From a checkpoint of a small mixture-of-experts model trained on Wikipedia.
Size: width 192, vocabulary 4096, 40M parameters.
Experts: 192 experts in each of 8 layers, 64 squared ReLU neurons an expert, 8 picks a token, a softmax router, a shared expert of 64 neurons.
Training: a variant of Muon for the experts, 545M tokens.
Below are experts of layer 3 (counted from 0) of a mixture-of-experts language model. Rows are named router (the router's row for the expert) and show model dimensions 96-191. Each number is 500 + 40 x the weight over its row's rms, rounded and kept within 0 to 999. Numbers have three digits each.
Before each expert's rows: a language model's description of what the expert responds to. This comes from a sample of Wikipedia text that the model never trained on.

# expert 15
Description: Institutional nouns, helicopter. Government and institution words such as government, Court, Minister, Council, Air, plus pieces like helic-op-ter and Indian-ap-olis.
router:492436502526481531372487533484473547556445537503454540419509492578488481452513501500477550573458545461488545567565529527574483479572511462516539481507553500433465480542534539502485435520502569526514518487463455486504525486571485525537510491415533525463430555535569502497534550528563541508

# expert 27
Description: Multibyte Unicode bytes. Bytes of Japanese and other non-Latin or accented characters, like katakana pieces and é in Stéphanie, plus pieces such as Sl-av-onia.
router:505505471464476516538547510450527509444500504467497530458484456457489588490552592505455500465510512484515494520470572505468410519447479474464481503544594574447550482497552453465425491416453501503454569493495451518477556568500492487503524506474461475525485439496568497471527489472478430461

# expert 20
Description: Name-internal fragments after capitals. Second word pieces and digits inside foreign names, acronyms and years, right after an initial capital like J or H, such as Jadakiss, Jarkko, 1984.
router:431488435479500495524470479441482515511537504484594461507521536455479471537549529491500500511532511486485486466595516547483510445546410471555478420515456469578488471536536467523504566487536452508557531474512512500436530497475549453481481533495493503545584444561513513459427523520453451463

# expert 34
Description: Spaces before numbers. The bare space token before a day or year in dates, mostly after month names and commas, as in December 3, 1996, plus month names themselves.
router:507561452485541557461531541480519551465465492495532475569475513567462540464480513464505509534457512477515516511532568449464438449443490550428481459435504444466434490501485546578492466504477490518438535475528496445541508585575494513479471511498407545537548544486454427478455504511469513532

# expert 63
Description: Pieces after N/M. Word pieces after an opening N or M, such as N-ig-el, N-ig-osian, M-ain, M-ank-ind, plus pipes in score tables.
router:491475487489529457512552495460574517535554598520484413524460445470551523504489526467529494450498470508522477509630539483472479498537437496543557489408507469556526504531517472537544634427437591512508528454536531423503433496517524487446561503495479448540540518474520514477429495515453498524

# expert 38
Description: Of after nouns. The word of, and also the, in, on and for, after nouns like Name, Member or Speaker, as in Name of Owner, Member of the Senedd.
router:512550483543482480458550553484459477464469573549514435465528512511407495497458478532517375511555579501518525486480564539532500455520536521533530494482465462483520542444540504472579518505495508479516473526547426535463455546461452522564522575524553516460539583511545510516501500504412483451

# expert 42
Description: Accented letters, table data. Accented letters inside foreign names, such as F-é-in, Pr-é-histoire, R-é-union, plus digits, months and pipes in sports tables.
router:535516521527566564534429514440519479566560530579394480484415423527471525477498542495481492582564511461457479443533430493485523518509469511505526496497493445530474464438560474544526599479424486469516547475548533540452471509474406477482505572498490553422508508555436441417489446536461430541

# expert 23
Description: Word-final suffixes. Closing word pieces and suffixes such as breakf-ast, anter-ior, -ful, -ological, -istic, plus leading digits of years like 1972.
router:456520553470564543518498526451457476428496436484480493506492464498471483517431527443469476452475449575517471499465523492461573538499542447476526545427546546461552564517527490484515394426453441492542551462431460479518530549527462519500566455470488451484504520477531484560490572491540500504

# expert 31
Description: Word endings after short stems. Word-final pieces like ight, able, ide after a short stem, as in bright, tablets, prideful, plus dollar signs and some commas.
router:468503558482578475480491463507418495447527538453453477550517425460472436459447481465525493519460544473471457502532467555454484494579448441539469585502515461517467469508477513518502469470528490503499510436496445498530547496530539574535535530465521540419444519567436462436551478565480530534

# expert 36
Description: Mid-word noun stems. Middle or final pieces of multi-token nouns and verbs, such as host-age, gen-om-ic, dest-roy, narc-ot-ics.
router:525479504449518488469500507478472509591511425547518465523518548584505482480475452492432427566475517461530574529484563506548490502532541478429513498480497653537535506484569470500514473608533573454505462484467478479548551531536532570513498493507428488466467497476500497519504497425488533472

# expert 49
Description: Pipes after numbers. Pipe separators in numeric table rows, right after figures or blank cells, in sports statistics and election results, e.g. 118 |, 413 |.
router:520510553509523589503505557422490519459561566523522545570450469550518559462522460493419518547501462428447468452502432521550449468431479483438525481456521522475546505569472477532482493498523516484564461531508512543468407443491444394544468474517452450530547469493506537530476390432573498486

# expert 53
Description: Table separators in results. Separators and dashes in sports results tables, as in Bronze medal – third place, plus pipes and word pieces like ject, born.
router:553453456516497476570474575472493586509497585475496550498453498512425531452518498446515520517583601490535562487456496542512455504534492576558593421548586536489522535431445522438456480548505571484518476426580457477485465516481533478508506499492525522525493431472517442490472551474474584456

# expert 47
Description: Mixed name pieces, auxiliaries. The piece ak inside names like Deakin, Joakim, Pakistan, plus sentence-level words like was, be, been, They, It.
router:508521534498508501479454440482552519487547500449555507459568597497508571522541445416497472528445506462510475422471450464507470453500417511407476535512433596490521525491498482507481480554454500521538464466522478455481432527558502466445538458489434497488533439555535461574472470477486473450

# expert 55
Description: Year digits, opening adverbials. Final digits of years like 1997, 2013, and sentence-initial As, In, On, After, During opening a new paragraph.
router:561397483436547522522494468436523494440453435507530466498549518510479534575553513486519508567522525518510516517480563566426459520591500533499448546491505500468475428532563523507529524474533459507501585545488487477538473464489494474492557579453541522474529489481566475515453484557505508428

# expert 43
Description: Place and taxon name starts. Opening pieces of proper names after of, the or a pipe, as in Santiago, Sant Marc, Genus:, South, Liberal, Maverik.
router:512566482493542534486503566519487508502517497508510512464480465434530554509526490580525569512568442498526553505548568440490536523465521509579490535547560522465453519502551482537509503472493410470491553513518459530552465575530520605536527417501460518500515566508487460558545557535455554557

# expert 9
Description: Pieces after w/sp/T. Word pieces after a short opening like Sp, W, T, w, as in Sp-or, Sp-id-ers, w-anted, w-inner, W-ile-y.
router:521551505540555566528475524476399506558571566534557469495534509488440523546521456497579489458493495488529482536472487475524465482502430461589563474468410537520465447544534492511442584571438431556448518453489491491477464512544489496535566546523419450491506472468506509485493556467497552486

# expert 58
Description: Capitalized cell openers. Capitalized word starts opening table cells, especially place names in asteroid discovery lists like Soc-orro and And-erson Mesa, plus abbreviated months.
router:464515455559461461567511572450544530553552475455591521517451498534547502527492450520551500525570519508569567522489544538475494503563471493551500574398508503551483490492517473533486543555469508487490614461552555495498462508517502487592508520532488461471527431499481555491464429561521509493

# expert 39
Description: Space before table numbers. Lone space tokens after a pipe, comma or colon, right before numbers in sports and statistics tables.
router:473544473464531489567497520519529498482420433424479486530472485539480513498511461478461463534504474504502485499492540413483450421441470484466514440469471461451422457527434557440505464464459519480547500446480461508565520572513458487471544548489494481488546514493561470487462542432477524504

# expert 41
Description: Pieces after initial syllable. Second pieces of words such as Pred-ec-essor, Camp-ec-he, f-ol-ia, often in infobox fields, plus digits in codes and coordinates.
router:482469521465545430500541492408540478486411495566470474478511557481546544459498561495500517515544506509537457471493475490452508497456537504461508495496474584433535557419507533459469468562516524473501544517518500514439542444426522479555486514521522461433558473475446532455519539540494591430

# expert 40
Description: Demonym and direction suffixes. Word-ending pieces forming regional or national words, such as Northw-estern, Newfound-land, Latv-ian, n-orthern, plus named, appointed, elected.
router:530486520453448431492551555502536518526453426520480497485552459461508473452493450453552445494535504547515526460435521433509548547517528511499531517516509489483533609521567497530519493479515469463504483603438485509486473468559596522550511453499498510544506529493499470529549505542570560484

# expert 8
Description: Capitalized word-initial letters. Single capital letters or short capital pieces that begin a proper name or title word, such as H in Hustler, J in Jesus, P in Pittsburgh.
router:485503432526509499530468511520520537511443423461544485488476497476533475540509464598518463484535415465523477543479441536474483474427533498523487502554473530469517476529483539526470557437577554553494506466545511479457535604459496432512505491512550557521475493509493443484521453440511462474

# expert 14
Description: Country and nationality words. Place and nationality words in geographic names and birthplaces, such as States after United, Germany, Spain, British, Australian, plus inner pieces of foreign names.
router:476556518560553491476444504592556527515530504547461549512556502488570518420582451530519518527493547432530464477454462506477520515461543503496500448433548452472502463508521458497446469480462485473495568554447548532523419508532496463585449511532545459568472557482569497514544555537528468516

# expert 50
Description: Inner r and digit pieces. Middle pieces of place names, foreign words and numbers, especially r after a consonant and year digits, such as Dubrava, Darr, migrants, 1956.
router:448505483522519495462510441523508519489555490546544461497449518476547498476419490478442517473514468541471399467535588531556436455465527482544491590507473572446516440431469556501463549528469474517488486480478402499529478493474538536531502487517523473498476564458460481494461480470470496478

# expert 37
Description: Capital letters in codes. Single capital letters starting names or codes, as in QB, N/A, I-TIGI, Soriano, Q9Z126, mostly after brackets, quotes, line breaks.
router:501561471540452537498468506497526562513461456456563520562459533561540504534479499465513432518534439503453429556549476525484506462468511473515442480512494591507535510524514457569507557508577531493506535464474501451446588556458508469439521498524489547518506553500544520539473503454478395480

# expert 0
Description: Time-period and competition nouns. Nouns for seasons, years and competitions after the, previous or his in sports and music histories, such as season, round, album.
router:539499548482525533521458596492513546447516494487521454524515417549523455426485488443480433490536492505541616508496544470535471493502484545493446491452531445511516432523469514516532469542508525501575509529549552517500491515543459495426485545506496522438473442480499574446476466499502550533

# expert 60
Description: Name-final vowel syllables. Final pieces ending in a vowel in foreign personal and place names, such as Mu-ona, Mo-ira, Color-ado, San Franc-isco.
router:441482480520481552546456472553481536428537453548512506544515491487435504503432494461500468461501511521541452446506491476441563528520454504464448466498487515485532550422490448528566485514449448517557489573477547497473460461526561524517505509419484468501452440487535447512515576510484465551

# expert 3
Description: Mid-word pieces, year digits. Word pieces after an opening syllable, like Gr-ass, By-z-antines, Challen-ge, and the leading 2 of years such as 2006 and 2012.
router:499521455521568512471532485459420456453561465496537509530422432547516525549464439485570461471520562541444567477469506508436502481520478528494490529499553532498462574455457531500519471510516534491538423484447556521438502455454520547511516464537550533514461478526507439496511535423475435500

# expert 51
Description: Capitals and name starts. Capital-letter openings and second pieces in names and words, such as G-em-ma, J-ess-ie, en-em-y, cont, and T in Tumblr.
router:508433430505430543561564477506456445549495505494503447540561527527458459535503560511531517502481544447485466427460424528521520541486513525508441475537441486513527562518446452489482564537554466477503563484520479574478526449480468480485494441569546534509539491507461484463531384475514490446

# expert 5
Description: Name-initial word pieces. Second word piece right after a capital letter in proper names and table abbreviations, such as B-ian-ca, G-ian-ts, B-eth-lehem, G-l-s.
router:506558502484472591545465525521502491508539470507536488514558493501487538512527434577515523509488487454554354496446417506495503490499445542408468486538444486499521561504530444513416551482512392458569451475480460513427485535475530529495528482497503502496538518536462497559435495418518360493

# expert 54
Description: Suffixes al and ed. Word endings al and ed, such as scandal, proposal, lowered, and the particle to before verbs.
router:524554505390520515488510486526453445484515503557460508469524542503491472529587476550470497507523539457518540462476403591483492529558503462500490458393502480539527454467438535491461489499474542457541529415547444553584513489443506526485577465498520518484511471498512486466461471490555477502

# expert 59
Description: Name-final vowels, city words. Final vowel pieces of names, like Nintend-o, Bar-o-que, Mar-io, and second words of place names, like York, States, Angeles.
router:486549495504486564522485494448591461525511419520518484503501474509645493455510551550528428504500550467524495455481433464547480443493480437525479512461478461489576535466489483549518461454514539483504478494505473467472482458478515506459512542531553515547489466511567503481486535456480523505

# expert 24
Description: Agent-noun endings. Endings er and ers closing person nouns, such as Runn-er-up and manag-er, plus role words like politician, father, member.
router:540549468474466508432547480496544492611453550530497459554543467482531406533545552494516519450539530485468527489498466489488450438484448548515474466386509470496482427456480509533519504498451471445516428440478524518430534532470460567506478499485405463493522503571492566434511478472547533472

# expert 12
Description: Digits and word interiors. Leading digits 1 and 2 of years and numbers, mid-word pieces such as O-ce-an and som-eth-ing, and clause openers After, During, When.
router:527453519484502552518510498434479499474575481542478471517498434499488560534440507568494492509481420554513426509507524533571501532579529508556472524434461421523455533582434501563542505496541467469494489503464466470499481506537537506459539417483530529435457536449473417496471504551472453454

# expert 48
Description: Abstract noun suffixes. Suffixes ation, ations, ology, ics closing abstract nouns, often before a colon in infoboxes, such as Telecommunications, nominations, information.
router:517506519523523417488401533532528456523509482533483539554515496479465430483389509412526445505517512472503506468436443391465522419525473529488537571480452503487530533534455481519529465501545463568561483459452545442463450507538508523491495500533504501506495530501502526444505527524561562501

# expert 19
Description: Second syllable after consonant. Word pieces right after an initial letter H, G or C, such as un in hunters, Gunfleet, Shaun, and ours, ummer, usband.
router:514556526450458497542455456487463471539504473540488461516566488584530588524503440545446505504504460551515387507520543481458462468534484498503472424577530547525540508433501523447407625545491497544584513525526490525540474539507496511477489493468529490459497484527483497458509478511459448445

# expert 6
Description: Word-initial fragments. First piece of a word split into several tokens, often after a or the, such as gu(y), bu(oyant), nov(els), Pri.
router:473519480573432486451515449482566523512541425442481508422483522495601519472485562587510585485514463400509524513538542493450539586432519498499478560461533546493478461430553499564500549475509511518473557491466532512535477479516505505509487473520564532516463491496479496512522556547506442528

# expert 57
Description: Single consonants in names. Single consonant letters inside place and personal names, like Rinal-d-i, Apel-d-oorn, Re-b-ecca, plus digits in dates and tables.
router:515444512498466527464510487504465516447515484486515447472476500550512443557545435575524563427506438543494485440497446551474542477555467515499503524530550512495468463534498501426480477557588579445479480545513477462486546534456477443478575584512493468424522507487519439481481457476429522489

# expert 61
Description: Causal words, institution nouns. Because and due to after a clause, verbs like died and wrote after he, and nouns like University, College, Act, Stadium.
router:468439506521418499526510455523503531445419497511493579465528514450541503438493450569547480550562509441566549529431546456512483470556518535511469541526541442487466496467552569494475508481503421604502513542447575489574437433515501455480476472545562514531475488429512451503528518512573514568

# expert 28
Description: Mid-word r-syllables. Middle syllables often containing r inside words and names after C or F, such as Dumf-ri-esshire, mar-ry, McC-ann, entran-ce.
router:542533468529532595512498467477459407532560415546469465553524514506508483517501521479406489476522526497483493502502466527581479503502502515514402524507454403382510509525514522580455517509511504515419569597420492512531486492509555497506442549546475471465541560460507443526531551473518562486

# expert 46
Description: Capitalized name starts. Opening words of proper names and titles, such as New, United, National, plus F-rit-z names and football positions MF, DF, FW.
router:480457537569432490519459508471501544578505502518523500425450538511585470493537584534502535526559539468516476565559590457467457563467428457593540609522534461511441527470563465459473522532466473499513562498478493473501556454511517480468466421482529495451506492494490522510538464448505501581

# expert 26
Description: Table digits and te pieces. Leading digits of numbers and years in tables, plus the piece te inside words like invertebrates, proteins, integrity, complete.
router:525446519521540568472598469475548457471554525551461474572433476485506456486479491454575481436501527537436492498418501532415492466564522454449533551489614568516524578514501441578591462537474501488514524467532445467510522569459510500484510540489505515473584471458439480496529468525461462473

# expert 32
Description: Word endings and release fields. Final pieces completing words like without, motto, shooter and Netflix, plus colons and dates in infobox fields like Released: or Designed:.
router:590502560508568485537429528487413544512466577470444502487451510474428494410470502483484474405539585509421497462469514428442525494551487528478592531476514491532531493447516518439477513499458546511467489527482508531475573545539472497469482541492457470533589491487499476544490536483524521473

# expert 18
Description: Range dashes and separators. En dashes, hyphens and slashes between numbers in scores, year spans and tables, such as 2018–19, 2–0, 52–14–2.
router:557501530507535495460441572481423519464547523469486510530485503535476471412509504480558511468486472588470544527470561511538464432436544546509543485508487437455502494557453465556535424426515586455514504449564584547480433524547494477446520486497502482477519564481463526492422458503451465487

# expert 2
Description: Closing brackets and name pieces. Closing parentheses after ages, birth years or references, plus inner name fragments like n, man, N, and coordinate digits and compass letters.
router:497485535486519451577418527464526528490504522515517403461566527446482476513533437470568512509512540524535436440448560521494518478470458509478476542484530545541488524592560566490544556537436537530537508490493507462494579492549502539465551515513604582492524503600467510487506400445436476475

# expert 7
Description: Closing marks, final a. Closing brackets and quotes, and word-final a in foreign names and brands, as in Nossa, Daytona, Honda, Ganga.
router:506487574506504512510559504548539531402481489468505491562518565539462447542595494471470498517523482546531488479487580480537500538496440481524516480543483494480503574537567576531446479482454491456498472522499523559466479437482515469483529571512451586549481512596508512540398582453557500447

# expert 13
Description: Common names, called. Whole-word common first names, countries and nouns, plus naming verbs like called and named after was or is, e.g. George, Britain, Regiment.
router:517469509546527505428444501477491479436527480498561508530484566477513462424498424512545477549556494502503546495541440466488496561467616470474518531494472476456450587463535557549509513526473519418541510574496495543505535466564547529451464442488452495459489509582502410494507462534581506585

# expert 56
Description: Commas and clause connectors. Commas after nouns in lists and clauses, plus and, but, while, like and colons that continue a sentence, as in food, water, and.
router:448492531538535427560493467516499507525526517515555493557502436508519553488460483584471506566430437510478509536527517482546478497504499468477452445524518403467517436476515498504472450475567550422535481509514472478434534497470539549503573552498532508483451455563471504459518491486551534500

# expert 35
Description: Mid-word pieces and dashes. Inner pieces like ur and ap in Sat-ur-day, we-ap-on, occ-ur-red, plus line-initial list dashes and table pipes.
router:425509448448521519517442467460450485502530522544440427457472501469466521538549504469451421504526454543528524576503536486520481452546441547543570523475424526535510432499513500496488434436498527543496546565579556534505463544576427471546547587456566476519548484536533533506517534434498521476

# expert 11
Description: Infobox line markers. Line-initial dash or pipe starting infobox fields and table rows, plus field labels like Born, Died, Preceded, Website, Coordinates.
router:436473417460510486430458569479473439539525512569495572521445542504521459544550523480475582495537481513419455469521517517497496525524526564540504492559469446583504555509494474549450516480492509541458527414531482516497491569479473466555518483505539511477515541507524526527520488507505560463